Below are experts of layer 6 (counted from 0) of a mixture-of-experts language model. Rows are named router (the router's row for the expert), down (a neuron's output weights, with its number) and show model dimensions 0-127. Each number is 128 + 32 x the weight over its row's rms, rounded and kept within 0 to 255. Numbers have three digits each.
After each expert's rows: a language model's description of what the expert responds to. This comes from a sample of Wikipedia text that the model never trained on.

# expert 29
router:163108146110085150142165150187104136123154165124093177112182159109132176121097086147146146096172098126168178140165131095113108106085076168155075102154162109188136131115106129160112123118113124115119156107156155078144100086118110097122082124092154101130141165169135090090146102173170147166096104114130146187153140077202112208081201146125085158119112086107148137197136149156107175172164
down0:155127161142033126133117122154095097196120076146115089160095161115109100164120089136119151129107138141107059132149173109063180166130103151120135188106126103193160098122091106121149122156103132103101152142186173091157167148105132166128093107116132101108127126118162174107096172167146087118163176087129186075184135118145176095159134087085157100144101078157127131162190153153162081125159
down1:077131129139107143112129050119157073115172069081161109121101084095132098123105108107132089108098117139147137098104108126130182113181120110084134098127106060144103096115140105188150123108137099133156179118105148155148145173151134174163162135150150149065129146155169169138176151073095114074104155155181109097149167099140140101079151130139146085183065130144154181172148190183105121056138
Noun and verb stems

# expert 17
router:136036163120147072135065149141164157125193133076155127155180124146113112120141108057071136089164113102152115160154130045207126097163114121139106122149087076076195120150121119144121156154128133144140125125153123194057137143124113156168081106155161104175091124111130084175128127185145144113108162065156100143103131134146158102124136164124171102122079109136136143178120151095143162127116
down0:149099120113177175113136105145126141152097126152211142118099092145166146175159103070159137136123094135113149141158145151055115155096110190099133098150140155100105126073124140117076144125093116152139174186112158075105132099118110092110113095131120117136150148098166164116146113112084164065098159125143047134119207145166081174189153139083103124140158121094200140173055125165146119085134
down1:117103136076117086157099124158154131126122144121088155155130165133119159159217149107120131151155161123132134162140175062105102076143100102128126217108189092138111127184137144081106124105137142099145110077085137156078072154119148146150093154115134123056137088108189130102116078115139125134112135130095159120071105121121101108129126096147135139148095103192153139144112255155130159105146
Articles and determiners

# expert 7
router:062144124093170168132115114145154099106134114096150117067127141123131127121146105159099079081105141155164102141064140098070143132092053158122075117084141116129107173139065080131093190164144144191147157136152123196145149141121109096098160107160162192172154120148161175051151129143127102126111081122100132162112094143193118158132082105098182124139164136075101132107112147110083153156174
down0:104091132080139148180135162110155131111074102141137198166123138092095100094114158169098140138082170136094138139108058154059145099199125186088138125146097119137143146129176133134124112143110077146107160086154131185103121177198165150110198145174156124134127137094135120082160102110162132163136143162146101149127096179141128126117127116067071178130120207157133098140089133137086163089074
down1:184136141091047083117065098124147082104119199185125132163129121121154164111166126119121138142124099134155174137092116117088085120108103118149084148133117148119113085206101130076169124135145066170130146170130095099155130154126117106115169108129122099190162151102197050137132165108138098122138158116117178130106093041114166111114111159127099109149112158111177168169134075105193143113161
Mid-word noun endings

# expert 0
router:144095221118141103137072113225080108174145159094152169132077147107155167110109094097093154122092133156179120102059148137150166135092115150120106115142086153164099098094126097101130138159166184157126082122148184178149119112125124078130103128164095144115193138097139129120124139155084142132108143130103165131082155126078157114079209121173161066141156152104094147175127141142129168163137
down0:135139146131218105109093210095126142116112116144099161147109140255159117135109151170129147103114117121052210126142160096113146124159120134149122149075134146117134108129032094141063127100099134136155153158155120122115121132139148115113097108087093138114114165083127111120147092126088092136110178109157133110109131177126158155118113099113121150132165157120150121104103244092113145132126
down1:095195106083126154168111145069140134113114140138127108182061117112170128148133151097116155093108111138125130160104141112116136173078137135168145144072115111123124088125084094130167195153173144163080149152149141063157172148137171112139108133073134116123119077109137142101122037109117162156111136135144168125096161058114136142112244135178135161168081093176129124086122171129108119077146
Quotes, apostrophes, odd bytes

# expert 30
router:124068144119080104121110142115129133158123144124109133117183148167151111086151097066082154128116139128176125071155156106121113143211085108101100076152129103162124099105165107126157158145170114186100079126189109134081160105159149154150105148174129077150122181126101096063141144162145098198145155131126110157119115092197151096075081079088200115153124073132103120130182154117124107100163
down0:178161122116133086141114145169137154165074136088136157141117195178074111113061157121159122153160145089127132121078137109125099095082095144108128121127105129190074140158155110136175138141116060113125143136148156113088151169117139046161112124116117183094133118135123144060153099184155173150134154165113077137181124077115126184111114111177111068108129105100163160091187095133158155189173
down1:164145064142140095052140124116187137121125176167155118113140136117150066115127114083142084105135105101126143202111123178120166104101187123117159130128131112141162069113111155124101092137100145155125080153144115102176153122103128100104098054123093087144119055126077140104123084098151160123132142135100143122125075124122134143097119200163119119122131144113094144124100000126180106135147
Adjective suffixes

# expert 11
router:094107177094157053149159158131137124158082129115108143142144124106046173204120051138122176145049185153096153121131123119175109170193107139119125131112115102119163164111130106118093177166105137149168174124180136094153151084170161131116140119145131187105147150115140120103129137124084136141166091154108184129133080128151123086138155075101167099130188184122118135120074141127098097194134
down1:089183140140092092082115143090146112149131133113132196092121109109130107123146124144163073165118118110107139167149126144107152185105144099090086111192111112101088093138156103145131151180080107113110163134167159136119103093102113146157154123152116163083118170119136171071186092114025216173072138207107122114120164103161200128139149127146144118138114150079142173156164123099136173108149
down2:190137157107111158178085127153112169071126149150108125124064119206131131124119091116172126142159116056171134141127078108175086111074082165137190048145086147119088185152115095159132149068118085182096109161137127119129139186126120162167148140147110107116088101115143128130086113141139122142153134132169144100125097147128146186075081143116131170149134122070090162144157073184134101106164
Germanic/Nordic name fragments

# expert 23
router:047128212094136094149092145175126136169176094092142101150077172089084157075150067102097111130140156129143169163100095084120140156130120149106106103101094120103173141098074068114132139129146111116128120127130182135120082115135130093133108138083057129112177133159103153109105138122089123161205083125091133164088188131096089122111178100151134102103162053143153154186120128118116163131099
down11:127099070150081124142166092088147137097145051143156146179103100132160133121125189090100121097144170116150137188104123151125156129101189116115126074132156101124134132142092110158185199136175140173145156158147173123119090195127099169112172123148134081160027123106143118176088057093165094105118114084146060101120164133131112109124126099133105130139100123111182123155121093079162101143104
down12:169095077110157095138153126146093156144132133131078020130113073136088143105165115079135136110182119091098151144146191050188104126186155099178152152119102094093111142153113063121162171154089098066131133122149118179115105173090089150126105166172096124065149177117146157158141138178112107072162109149139130135119118166109106130131144123163095166138074138121139143117119186157110162138121
Digits in ISBNs, dates